From a checkpoint of a small mixture-of-experts model trained on Wikipedia.
Size: width 256, 87.5M parameters.
Experts: 160 SiLU neurons an expert, 4 picks a token.
Training: a variant of SOAP for the experts, 5953 steps.
Below are experts of layer 5 (counted from 0) of a mixture-of-experts language model. Rows are named router (the router's row for the expert), down (a neuron's output weights, with its number) and show model dimensions 128-159. Each number is 500 + 40 x the weight over its row's rms, rounded and kept within 0 to 999. Numbers have three digits each.
After each expert's rows: "comes before" lists some tokens at least twice as common just after its tokens as in all text. This comes from a sample of Wikipedia text that the model never trained on. Tokens count by the router's weight.

# expert 104
router:521441440505566507561512559429515473460513528480478510599479532532466502517445498519494500553504
down0:540493507531555543563537478486520516485489450431487522478475461537421522484491479520601457568528
down1:454555438487476507493452502476452467487474522543452524552499502509521534504472536455529518423470
down2:463537417551504512530484514495492540495493492494525493544527457504501481521457486494457456546495
down3:551532483555497491595518460485512498462482485522465483486482442465438510514549538383514534519504
down4:552453477483510519456495535506543540550556519504552494532557485484537510489521459565477506600493
down5:507456492460491514532500496520451531469492469564483536482391523536472489529539526531513547521429
down6:551523445462487530533496503516463498488531498485493469437530446580407487463506573538522506497521
down7:496523455490469515482511502540481505489456578559505509463480497501472508564509483504536435539491
down8:527505508440538491522472496535552509503515436477442505459437515531513544509529489450438526443512
down9:556553451501490482528509466523473509443484436474462507533475484479549509468443510488429440419472
down10:476523503524514445487481536434457497502474442561475534511536471479527572491512541506492513517486
down11:502503484555412527485414494536517517498409437480535481465549532451544539451478439479460552528401
down12:518465502479468520471507493507549450522558483485482557562558485413515483457468480514495469480525
down13:536539532467449450463499435486504444507482539552527555579488514527515558537568536507454511473477
down14:467520483539549580445484538512477519461527535468490520536528580558484482520478509538485513470438
down15:511501513486484479506564505572450525485404470460498461480525459474524541472424549511482450464494
down16:520479522469551549457439541478470477540468514547460474484475532572460538477482502452486482511537
down17:541476511474466475520527584517551493459472471480590503460470579586496478510468564515432497516532
down18:429477549494521576488456515485443509500481608588461513580543570488492478493448611505543408433458
down19:480506437580539490561471517520534443528507461450523555509522560457490501534494505482496452510519
down20:508529526477489593469450542511543476540559504563444536505501538507554520436586536506528523506465
comes before: "\n", "-", " =", " The", " —", "{"

# expert 84
router:577479470555509470506562502501532495530459546485483437537530482512491528555518503566452461546487
down0:564478506488463522521452525581518426544515513509475492547501518520487465514570533544449459446523
down1:563538511528467471489435582428436464517510463530522505520500515563475501486510535501448578463461
down2:508506562525584499491451495524512458472478449519515563439462455430473482492549491540499550486496
down3:491541493507488464491424461492467502527555434501542485497482423482527432513509527491485497499514
down4:561440509456446493492391552476493493518534508449406481488456500468496547517417589501592536483452
down5:542374477468586480475464493476457439452469497476532465501486491474572517527595506514515500526487
down6:502501501486495577473481469552485522492489512485551481520492522557513515585496448563523518524554
down7:503472559464493442519487460537489520521485504523523501459499515508520560520530588470471552473478
down8:531497504576465578462530512494553449419617471466474473449554465497461512572501555452469391462561
down9:447468454493514500493482510527512522490492523493503535471496516550578542462495502490504491486487
down10:417487498459474536541477501452534425542472511486435425512447471499449444499494503499492501531535
down11:445542494486413544483482483604561558459572480481483505493522524460515523476566550454449553457552
down12:487439489542523486449502569517550433458524424455537434564429447502505472503515520550510449506465
down13:504472522528447490573498421496520439574451488474507473595503482496507458482527465500476467428509
down14:506515555538533505471540534454530506489510447465525476529551537492516444512512516510516466510459
down15:515579473454463504438529403401507472471470479513460559510510480526457465485470447443530453542586
down16:455473527457498520460441568504485556465489554443537458444532473424477480588536503480498532547470
down17:567471508503527477522474544533535545491510456574563552492490501476511477525553525495433469577522
down18:491568518499528507489515485447458539486527534432472477535504483443495514450509470501458549504423
down19:480479505474517497509540496429408495542490523489503446579483521458465597433539499456515478508522
down20:469414491589504485476560521499522507507530588490524464513479505543469479479493475573564486544533
comes before: " ", " be", " the", " re", " a", " take"

# expert 139
router:461466457497479501515445456478491499513491462566521489430547540451498519526457529501478440540516
down0:536516524497477543553438517519527535517551497475539493454556518538432453452519511514546467592505
down1:473490512491462520517431538439421462499490436473480443537454571528534510515473507484497468491436
down2:517490508480529505538476511491534493459495506497544532505455512493494549539577571512427455490525
down3:477558447505539483483492490469447535413536440525507492463575526489478519520486548477531474483523
down4:534491555516530518551479482464438488589529509449577485495499497447515478520421467477466474563482
down5:515500445493522548543574548418557550494460525602469579503567585520534501478520529572397476520471
down6:499501554550481481496520493527492519534590598514503459430509530437504550510526497561512432466546
down7:521491519541529545469523534461477491522507561480555505511465506508515449524478543497556515512566
down8:489505536585470532502505533550454491539538529587553460508422468533466494524549468531467515493536
down9:440573501514482443486496562442498433519493461560485515494445497541503522482559549481474565441496
down10:505501415501517470505442543502548448507481475497432550524540485474457556527503427478479541466427
down11:503449567530415533539462534480534466457529389504473558499504477422504485512456448551486514496468
down12:493496477414534514505442497484502506464476439542530529509516602496459546520510528529407519491433
down13:450454485502507396487447470441545539495529530511512500438523532451508478547500509478497502532498
down14:481396499508498518498499499499567537532462394481503500496500549475476477503528527470412516469460
down15:511565477510532534523497523527465526474541547481455454452461483500486536475532534455535492549538
down16:499550540520458491514525477466510551459513518411480454481536501564539465505487545461590495535507
down17:582509595623577526561552507504500516437484513472511525476484524498534541541541478517476519479451
down18:565438482549514516563566524556506482524384500509463481570442499505448434448501461529479422439483
down19:452537542458489503444490470464392544442516536536428541473501503542516609448530467513459589465505
down20:565501486476501581548477492593512496462559470565497503465492482547516504523509412447533504439499
comes before: "ed", "ing", " by", " in", " to", "ated"

# expert 115
router:513454507421545477533510453552558482478475499544539528420572477452482556467520463441574528519454
down0:491479483437409515577529559546495499428579532437522425470470420475473515488465526515517598497505
down1:517494511486480513510499559519462507576508451549548530544522585468527501494513524511445463475549
down2:460466513447494514533485540557476465498507536445493521503488514451484512420527538532553521439525
down3:470497483500536453512518440454556522490505483415442505500490508504468558515476427490495524489467
down4:521458470476491532479499476486492498570481491481560537538485537515475505534527504473459525553449
down5:454559543465481556540503502512490546484509505465563560481500498500480442578572602520511493443454
down6:482474487458507516426495466509441496550433510541493500494489514540457490564515510568435566439530
down7:526541526514485412531500474495574487539488548510455457547481479510537566550528495505478473566537
down8:523475538501542400422442451423521497491519536478512491527560438527592540472516495465522550434421
down9:497490412537519450510491541543428521543538551552516543500502539491482419525543475452489521541486
down10:492437451524459520538466519515472554518481504495507510479512431510437453533566518474422563467515
down11:541509535490560497519533503465485519493489557520527549502449534503494525517464471524442477471444
down12:506483541473523563457513498537491492483496489502591543517499456534415495534397452518501559513493
down13:568445421537488485520447496505495497465537459563482552533534476497540489477475519537486469471470
down14:497555519533554514526534489542519475453505533490431460574502525485485504511509464542522448468523
down15:519477541488508518495474550594511548555504483532538580476481520510556527494523494493462530500478
down16:421525541459503457557556512511505475457440527414523469530505498574494572453535492490498519423474
down17:471582544521510509456524531531504501482445529481529594464524532435473503479470425568477539466439
down18:590508451574459535542520576482507493512544494499500437508597471487506564536523486554474513475491
down19:498509436480517474473416465468446555545495414512538525541483492514614496455502428489509517468380
down20:546508484545542502510506496446514454447471561468477450544487490501450581443490466471541498502510
comes before: ",", " (", "i", "o", "a", "us"

# expert 131
router:521502512501522481501497513479509541521558408490478479458494517472474506481516534475490457392477
down0:517415404517619457521556500513519480551510486443476539521505531485468463549457483517498426495591
down1:459460488513537513553483471466454475486468550564473488480529468506465583528467463472501432515540
down2:559561419486540524519505510405540477512490524484444525524521479500513553519544544441542476520422
down3:527469590505469554480565469587495466526508501473508576510498539503515488510569539423526502523572
down4:417557482509527449545546441468445474446461585488543570536478507499519521485530521518514464482452
down5:461460513441533507471567475481428464524456530464469418562416430561441520537530500508449541494476
down6:501493516534479454511459488529478443485481533541524512449464524542461542522581416563516406518417
down7:467525502499500486548496476506413468504449527534520496506462547477545475478513527475520471428446
down8:491512519501407536533489503449454438484575480479519454545498510526435439479478416448470551519518
down9:594465512463457504493511526530534468411536420471541484515488505535436516506483484464462513470480
down10:572527463463413431531527464498475498470471467493456522516580461479443505493506486455552497516540
down11:544483550486507520566535503452547462481541476486504531545509546464513488439490491566439424550532
down12:539530458520510527508532478589498475546468482444480529508512491530430516541408542518522498482500
down13:443567528458472512458471522537522469547528499520509486443397505564465529605536487573449489473452
down14:524518478481547565488415532454526536543470548522474502609532507534523477538482507517526511484434
down15:476481546511477535475488518458489580521460516491514495543527491507476511474525510470520490533556
down16:446486455409538480484500526536485553506498495506524571523551515518492485462464454519484588549529
down17:451418523537502521483555537456441478558574486570500467509502540478503507561550438534498488512477
down18:496503508486457523457534518501479481487432551530474423521495539453464481526448479573542514501493
down19:501492553490520419480471574463491539544505470519526449488437516534529483478463457481531582550539
down20:478542447551492485518592470464520576445496511409471515518443519511491523458494486465514472504513
comes before: "th", "er", "ing", "A", "il", "in"

# expert 33
router:465477542465514507508406509493569496484558607495450558518586476595557465452502508454447530548480
down0:459500457528541460527551401447524516431507546560560536496513509525542469519546537499498468480556
down1:503469474469418504532508476537486432494499509504445506540494467512462440478518499471464539522462
down2:477547523496499468516538525498453551493480451470544550482527443567525433529516418384474531522456
down3:504443477519520459500530454572591498490576512514491493570531454499458461536409498505515542518546
down4:564436537496586465507406488417522497530541532493455408532451491562463537444527520543500509440458
down5:459496497613492495493529484479470540521448510564498482530492496448457483543436484535506522527524
down6:515566457518488559438495434512573523460468554430483515595477476510406498534532510526557454473504
down7:548518555490533486535546510546543459460521449447508472452552447457486448502442532495523505500564
down8:541527512563455533530502504514526536472496524497502480517522527568459504490432508483471460586509
down9:500473447521516466431537526455592540459501550457461466491541486530516472506500430504433556518507
down10:551517486481492503514462503463464538500514449472512528513523446511580474507466570521505512521499
down11:508488475514521478508485516434468498519568482476501551471515527514580507544450495537500485531476
down12:513517526502497504495465463555522549533541484475477486462542559527519485529493536505504440480498
down13:434493503487506545504521544555504439497550475519557492540528484379512521460511490556492588521503
down14:462543450501464525480562475563476531519528485497533494484426515504482460508457450512506591473494
down15:430506518546509514501515403495539510513529536517529508615535547476496478478492543550436484491460
down16:465436495528514505565544464560452503522508490555414453554564555427537532543438480422467493478438
down17:435501508473546512545466459522517479577578565512536483522471569413407558516535548477543545460460
down18:506464505449510588509564542559502425506550497461509545520524485522478489515440464522529439485534
down19:513526576429548469595493532523482494486519516481524492458503508468502540496533544474509509431523
down20:492488547519460478404486580488474526498473464532422555515540470502476476436489534446432421515495
comes before: ".", " and", ",", " but", " with", " which"

# expert 108
router:558477458471454540526520388578506426516557447466527570477562472492502515496414460544558549555552
down0:493547559534562481519519445449535499468443475489462455512477422546537492510449537486545523502512
down1:536529483459564558513429497527555482520471443476463511467400502489433592461578550506475530525468
down2:565493510485485552572542484505587515535476493498507458543491529447402550542452513496522496553503
down3:485560533539537490482481514506477417515452500474459506432450512491471489485530535517482583520501
down4:476439458483492509544450455502510483451512558534490462457530496474518425539499538505522436550538
down5:493518533477534419460552500457504383426460469478521440488554537405560515518604525535594492526453
down6:484540468579440489447505464502499456536446485536504550527515486519528517545508488466457517481458
down7:566503470519527486530481558477486567488401456466483463535576514528543582489470473468544465495498
down8:472508536578514510496469434503470533547492450482495531536569506561473561474471486486521462554537
down9:481529458497474512508479492516457576415427528561447537436483548548525488475465505473469539454459
down10:577525429468478504512534557482503495509511449409443536438555491584521580539471496494534525463545
down11:548450450520496480504513469499491441526522521503534451484472503550476494477475514541524440500455
down12:493481482429488455412498478523496534493586421473490507459568384482497483543516500478569497474538
down13:484479546526586484520511458441481455464464537529423540583484490515485510493472489517572459577517
down14:562475468563505521484454496500490516433519527516522516480550453514507597500489451488531532580509
down15:428468522502449503545519559526566538501491477494510506459492476452485514510492497512536472459473
down16:485501472590505497455493531506475474543483437437562492507544433508555515462481527467516499475516
down17:510464497481495496530459505472461458506533495530582471522543540527476577498478462502540492511526
down18:528483502422483389534448517498491467478517538529536477537493487527468532491535375551521487522463
down19:522513488444501447482553564533503433479460545504516526470488483459486506509554475578533511492492
down20:498508468481513545462537534497452490525520499466474467450566566600478429459454518534571427435437
comes before: "ci", "et", "li", "und", "on", "al"

# expert 43
router:436457532467480527544501486562529498484500508523518462576572554550509466516511522495521528535461
down0:494517496518451490417473533445521508454542523498486442553440452471537496495577504538493587495529
down1:455451544506591543535499506515514533501510546554524452526543472481440535468497474520508461559496
down2:445534541505557492551462451507538524431473500547435513505500480459520498492540496493529464433551
down3:551455464511565516531539481526522452524465514468550492568487561399507551507529479503410451509534
down4:536480541514514486436541531478427511489435458542475481496487568527529480514504481536487444483560
down5:480490431500546547480485615473390475439458495440464521465528501483517439480547432546515485522470
down6:520488449483502488530443466419447520520444555442521490499501479481447528446382461524489495441451
down7:451409499486495515515521544523483477511555462481523491494501480476573521523526528535473507472524
down8:527500536533466489427503556439488470441474512498446519495512498555458468541563441459603460521602
down9:516512555471522497484494570483445502461528462485482493519436474467514440483548503604488496576524
down10:539510422531528517442517491487479479519537483434496455472500436491530479484475519474543523540452
down11:443496501465468414452525474462556472489480469510514462486453487504447541511517484554510539515521
down12:480497528572532524505591494587441421543454452601426572530502570401546500422529502545488470445473
down13:446458511507512523558509462518413474552509526502546496501515503398527453475549491507437489546556
down14:435462452502470467543505489469571531500563533484514574567495577530474529531534475509517470530527
down15:556490468508551503486477485456430514504475487504480550571418487561465511451478493554478432469479
down16:535440439484485520462540507534505555438505530500555551448428524515545517486491482452488550435523
down17:453446519490489499569463521507475538467504482508487515547510499453545514465423512555534460477535
down18:542519544532559453486538542411496477481539447481504517464526499502482527515506476573504524452493
down19:521530570532545545511522492506522534485485523525531513460526495448467461616502580496548496520492
down20:525496492522492573413503505582484522486533458454540494524507521525523447509462556441494554510491
comes before: " the", ",", " he", " it", " she", " 19"

# expert 159
router:449545555455543496519486455493515451490477493532508491429554440479521497494516490493571514505445
down0:536428466491472541498430528470496521552468437465536541517497580502494566461521441556486571464523
down1:484549454478450529506408470574430493420487555497457543516525467458469498527538514482489552504531
down2:536471486537546472539464484461481565535508509506530532528524561470539553481439530569439517529450
down3:548577523527534574437422457489459476526508469511596523467468449565512528461488472461550510496477
down4:523461499478511443516515505566569503531565470451518552478572520579529521524444498498489470545490
down5:450486475425501474499532546550512535469520519550507538550439516557440483488432518519518533503525
down6:530557442463468467499432490514456481569530496459516500529457459479499517479545451544519452514484
down7:509460548555446436504572582474515511524476415539463537460521522548507560510480543451487562519532
down8:526482541487457475508553521518508539460500542537463547576536501451574460591516485541546472528440
down9:463499542591501540536492492496448449492484550442476484524552515530473491526530479478547437561574
down10:506518532503489408467558497483574548526550500537505448518540530489510482532516515542478569459468
down11:517467466467486488389468463556535488434467457504460474523435571530475475515515489489418530488477
down12:479467467474536422477436489454447551552443496526521450526532511499556521480451528465483539542485
down13:526501592531389535466511596539500547526522535472476475484536498565485477512509500530513608476578
down14:451560528543520524543555552452508512566429547527477483469447499522518453519403582513437481548433
down15:491433441453445545470537482507508433443515428527536465494534420515496469465485478495516569519459
down16:449494533497552548507482505494471470469498535514524515412530428553440437448507505514465484456530
down17:567471444440497468538447502564399439495519467569469482538591562488539490497547489495529444558571
down18:489514487540572505506563578540528511520474504523489521515491370437442513449496589420523424505519
down19:531414529445438485545499537491457560494481516508531524496476491431514579490507533459567483477508
down20:520498536566506516547498474524590473559426495512495547572550512502493462479533508535487460505463
comes before: ",", " |", " (", "ć", " =", "i"

# expert 49
router:480470549456463493526498468498511557520502513489571458536502504551427534435422473455505596459522
down0:507553485556419500494545477514526495460516456525511540504533527470477486486484442564420512493450
down1:502462511542493491527539497543507519429524528409513495503507481451462491532589502494477431468480
down2:493443492485528463487469482440505482568519471397578417509462504478532507509481422541577462500469
down3:589508497522451546508489489468539540467542492467500510566464518458478528513419517505505468515535
down4:451529460488575477510533555484523508486476435516505482550501502518439474469486557437558465521551
down5:531465494500412543473554459570475494481493475498514483482453541478542554475491535394525408522559
down6:426500424505563517453480543453408424518499531503563488431476441476553471537476499509503542491523
down7:477488501436439557500460439450502514495476514509450497541461468497516504509519499473529564495548
down8:460490438518507535457506512524507551455482458545498531454474480502431502487498517480495514511566
down9:526467439575469495444478544462447559539464464524440517543573527502534464454469484507518519506430
down10:567460486496487524569559459485568502534498528530479511525511496539459430471503550516467407602532
down11:483419479533454577545501484515530499510510475546482556527555493583521481451484499478458554550453
down12:482456506451508402501497483505513530498581455483440464472425524471455490470397495539512508500501
down13:488516475497531454449464532443481503544510481517563499585475513456539559470523498509494542519503
down14:439458445552456512468498486555424493505536485468472522489561556428443511467541447503478464570494
down15:451518445544457503458519580542597545524531458462452505496508505513495522485429475496505626494488
down16:480521590457541535492594484414501498458527537552462550536548484490437513476521537423435517516491
down17:521524552488517469564544407552535505451486471498467568468500466562471486508491565511429464494616
down18:539514503503508542527454518483544491495522494458405544443481569534442547432405557503544504500480
down19:538519463539505537516481505532454466485510502489515543493496452470497567509473574513443475438548
down20:477485475507523509492479578503486498574511477554471452481452471528574516452517520466516511459554
comes before: "\n", " The", " He", " In", " It", "=="

# expert 41
router:499505468559491528580519507499481479560464512448447472544519492537479567569477460535585453539499
down0:554407488510484476591427457512512417566427455526541472486484460487518466535501425518465471473499
down1:523496537465483462509460479534526503482554547533498502553531478467459515568485527467564504439519
down2:470489502458450536450494487462472432558480556609632548584480492430511440513461563592450501498424
down3:505502531525490533488475519512407433498462450475496412526484550533530494581510526538523494520523
down4:443474483453556511529434414415481555535455503497489524510507515549486506548522448501554483534430
down5:503520576478574520452558518555504535468433470603494503452425530545500533546494484546573526430495
down6:565527579535509454504551482453559449557504528518526570472493415471483513477613446501521432473480
down7:493477524482538461496480442511531501545536491434431511485470486536437549457541493441483504520556
down8:560506534492445486554539514555393547484535488498482469430521569466525526531403504420547508455480
down9:478505465474546495509517501459514447507506535549522494494539476475466509569494473462507520425443
down10:420412484519530555371508555492536467508452522500551489571517525471456531511507512483471496482510
down11:513551438505539480547500518568577460472445421443551516554505471557488528482514474587539561500573
down12:559504465564559543487513438529524491482430518546540433550509494470401547572469484537491431492479
down13:522540484501534531446509427516547520542473505544530480558467450491451481527532528585534421472490
down14:500475477548492469520488465463487464532468486461556491485436503486479450528560425514480518503582
down15:488529496530562562526476457491461602450484479507491505497522537548549462395472539487453508574465
down16:499465536440468530580532426487482464493491498455547528523446502516499450515562540498534449619526
down17:477544476492470508542507504584400541506523508521537498487433521526547517548458485482554454476464
down18:448444527517551509505498464509421460520547485544509582454533413516545477507498443520467486527499
down19:592583547549553550491534554546558551533457598514512521490485544539526463511496486497473463482474
down20:476474487548472498505514599461520479524549524448475488582555442495562465501476517491515515531487
comes before: " to", "on", " |", "per", ";", "nd"

# expert 179
router:481483446417442435511531422525499550477461466531510526414521506556514488488560392456545549496550
down0:499575506434516428486497553559490485453521527486536527450443632468496492487497550511458485483485
down1:524551545443488527548572483449529514493544568469595515491529521467569567475499543478478530505440
down2:479530499584507514510474455493472431450484465455555487587418490434564530479534474515482559516517
down3:455483477434537445533452542506519586448480497534494499438528531540506537466522536484558512486529
down4:545435543512502458455498472524469519551515493604487568529526538506511543536567563531416497463492
down5:591490477554503438581409436522514522484495528528533472476458578493591510466449491542473478512550
down6:471468539572490452485480458473563441498470485537509561388537498659528483460490511459499515455441
down7:529477497517538482540467536529499503498544500552483452515472473401491520500496490519554475515514
down8:436473569574435532516461513477478461471498481487458512509493530532444478447510514574512464501537
down9:409487508499536492457474557513473482486463484451479501505516512474474452525452549501472578438487
down10:506514488525476528496471527564507561505528457513383451546366558474421506487518580537540508465549
down11:438513487507486517484518459554526492532484532477536530513520486397406482543513459456519521409498
down12:518489438503494460495420493502561456466525499512516501528512456489534461508470495491458548470526
down13:504566518533508483558522543542567485498529517497531528536484402519504436552460492567501494524546
down14:498498498458480587544421491477484550490569532557511508507474461467467537495441509564462443515524
down15:475478483517503585487523387507529486509533476484499536515474474452444448484490459506545512531528
down16:527531498471571497496515567527454551569532445512548486501524515530499497555531493524470530495482
down17:563522538504508548468502539564497466531501481491485443568527495481563493460526533434553434492467
down18:466542472594491540512505421474478528541507510599537474535503516506485547532563393472487501436525
down19:496448513539543520517506524448550544535481538494563562445490430504584463474478522542495470528416
down20:485484513574524491470505490534476584553398594500458516538450512478455506570496474507442512469519
comes before: "A", "C", "S", "I", "R", "T"

# expert 162
router:517467560523518533441525549569557487497436420486457472561497460456497504560453431512551525513569
down0:479515525535533469540473435493512513514516494458569585488459512525558494492567518500531484494479
down1:438469503532485466591574440472516536548530550525536457547466493482452504547535631531494507499512
down2:479566545466490550392464463564530502527539529530541466471486461497457531485440420449506555428515
down3:533541473499468566485477425492504420485486582572493546532513508514563510530439502450454510506501
down4:500494482507564498468514436458516504509518457495441465446542475473415548527480467464478506527504
down5:423482499497515498502450564329482463493503537504487431517525523510537543502595540525466436490530
down6:504511424520496501482503538556473547538484567488535492482550497424538481439460534540474508443492
down7:467569503425449509485467482521499495429513497540494488558517523444491528515428492509462535433579
down8:456555466418520470511602552477540518523466490487499470414472488502509506476535566498439426539502
down9:483547512507517524528533489453529453488510487498462486564459574474538489501532441511475600494400
down10:576489487477515501611582510490481486489498534561555494477525541504451435510472508520494519463488
down11:433492531452544452576503450495480477522449520554487540482505511515469459533528528543582485471470
down12:482523488475464570424536469541508531504549514526512512414455463558492501573416450623421465401512
down13:484482580469542483477522446470477438542567485479479456513562464590540527470433515515441531467452
down14:435493473465580470521507463483488527506525463430524532536508531501529548593528494599511503474474
down15:527552550429444435487426466511520485496516524514487452528534493496540432489539547481534449499511
down16:547533469537510481490477509501496458506537527533487450514456482466457490464524474457514500519468
down17:538501530522503458479511525539410463496506489473532456496484550557476429532570465486514511482527
down18:504472529500467470521520483575512376501522454492460479441529496598450452445499503542505530478466
down19:467424458584487481481531461516502495497474457451526488507590557469525467427498529547524466473532
down20:535432465543458529524482510486450507459552575526563516486492443530495506579472492525526499482542
comes before: "duc", "te", "vi", "per", "mo", "fe"

# expert 74
router:439509551434535540530406528537458522491568483495462466505506460504557443500485508507476529562544
down0:461454507434457508490498466565446449500462543492535466487429446504512579531496462486466519483460
down1:508435554480477554470503552444517448455467423466438543463520538487483483524526465500483508469451
down2:464553451544493505443503513519478518465530550497542478509499549553574420574465503538535562454489
down3:394568465476544480579474444482488537502482537455526490499406526476451474471428533504507470376450
down4:522486496592524473550471453485515456525508500496550450499536443488480475493594461516464440536487
down5:421513446549510496501425479484515531469467435501526511445507544514447538483538579468587442481453
down6:530496519476466468477453568549457477511547417504456479423463474450547519462556439514503527507478
down7:551524505527542510492500516479454527429497513487476525472537511517536489463488547478542512506428
down8:543548519510481495556534505453496526535412517497512483476535533456503526506441472560459452475503
down9:528593496524490388480530502440420549473478517512489506501461500497493484547485495535508483443456
down10:516471467507487545504582490575500577517546506420515563445433480505482509447465549464480472538453
down11:495484488489478481545482477500482468494474503460519471499488566471519551514564456544515468525538
down12:473486542534520449474508501492480544555546531601597526570458490445494504561547461560511492475507
down13:510410533435495533524482495553526611506561449469493481445562452518521541515451495504460484517498
down14:476504554498542478480518625446564500497467564506524540459471440558521484499491516505489480510519
down15:513490500417512582517531406529495503432498515438511550437490492494511515523517538457494472412529
down16:511469441463474489501484555541447441475544528536514520528512479566516503471506512495527553535494
down17:543488516511508529447441526535547534444436442459470485487506494470424505479507467461510539553523
down18:501477522438469471462465463555497522601537481566428487436501507510539556490473478500556521498474
down19:563511431498484552498502499407495538558564477427515494517502498519505477418497496492490508554473
down20:484506422518513521484502546582502558422437500457557428481517472420485577514454520485549525491490
comes before: " and", " which", " but", " who", " a", " the"

# expert 18
router:530559556471513540504438507517470465439541539566447456472546486496580575446463425406473497527476
down0:433560479523465444468513480464464470454514569505535487507423442438432522555560546498576581492494
down1:484514466447542456520518464540446485488505495545545522574457514500529543520401460443413513413464
down2:471430447447490427556518506424467501566477512506519466430535510458499512543529475534514489518544
down3:518479426556512546573479458475460479441484578486501442579442453531523503444484484513525470500490
down4:532494575546533586562453510558516527505503544448488457489497383482508483470442525449475468491411
down5:513481510422547554537467568526492476449487560512531418526546505495519509517452493557439569500516
down6:552530505536515491485511493534478471427561480530494521511474551505500521488505518445478555610487
down7:486461513482528527474463434479471488449531466492471478530468501562460474489434546516465545500455
down8:550470503493481549496498542423503534510535469470512528608621564383395522446571509509465507497458
down9:492482422513514494494541402543507461555464582482471430575551472509516579497492421476462585443460
down10:577482450526483567505513499462517483472424487489556482556606576485490502540624495576511506489550
down11:517540499492461609488495516543505545463441527488491483473488463492551497485516534480508549533495
down12:550551604507540447422536518521494530514503590514498458504495572498497605509501532505502448602483
down13:529474553576474553464488459552571535442452383480505530454461498403464525485506522485481474505494
down14:479537453461471454523477413529523575459550492549495489558472538473477448539467474496539529509461
down15:490473538483461440452478525457487459504493546492445488472468495486524478484496561541494519478503
down16:535529514536511530500556426473499443500533500461486407577507417510561555520469540501498446468529
down17:501443416469577440512475456480494519464461457536557495499497438494540541511473504550478519558537
down18:468438451437560504530540524493447480522541513495509483526462506503509519560508494551490460447474
down19:550524494530483461523556567561565462488465467460451493550522505472511466524504530556503533561455
down20:414545487425508488482440513506493424408428542463589537557534533511511507519471470438542505539515
comes before: "s", "e", "com", "ad", "act", "te"

# expert 7
router:511496513499474584520468532431517507477528475572503483416433532466468485571524542503556491520484
down0:476529484494471448485519451492456535512446549550448524628487522544519509513473577450486485500481
down1:549412557447477460535441475449517485408485471453506462478519463414466475484467537504455485590521
down2:500541526554518524549442522438472525542548515505507469486509572513534485550463479471522496486458
down3:492547541572455509509497467506523568424563487451508490499514502511486454570531468549523471555496
down4:490482517415486524483457476480509458517451522554550441455471527516441504479428497546528556560485
down5:546427521522546541542485480480487503495445543448487475496507512455477512553519483459573454518530
down6:443559512556526444552568429536505520462475568519524552454534503475542406543471538536558425491515
down7:505491523486490477442496503483546479530503521544484549488448477492497528515486471467546512451514
down8:536540486476542524399542509483549512579434567499469498525528525419522538504441539546490500537457
down9:531531444506501444452498499475409497481545436498541568403595485468491537482530403438556527433527
down10:417431496507481499526516474492481527515577536421499518484559490515520442508462604554477531543515
down11:522498511482504555512461553576513503537510433479518564393453503497502624445544519439477516522579
down12:450523501371488497488513500447502514472491554502447484459486522492554423419512535502502475491477
down13:519547479503586512481473492465485578445495524396484445479479506486530447509549480498477409549544
down14:470474452495508471507463514493555525458484481429514505442438538508525532457497488450510567564425
down15:420463513432565544485501485472525510462450519519496484430469579458527532528482492484504424462533
down16:492490554513518496498518504548415567440438524554541471535533459507496577599503506526488483458538
down17:543482513482510433520564541553463548432496411534548536474497486484507536515512451559397521490520
down18:479521557488573433525519469510521468491552507429466492470537462592491436492525530509471411506591
down19:485485544465459504526465456494504468560473512519424433514437499543559466383513459531493530471437
down20:532463456588561438500577489392508526482482435580484512525456473491509476528454566521475476436515
comes before: "ing", "ed", "s", "ation", "ment", "ance"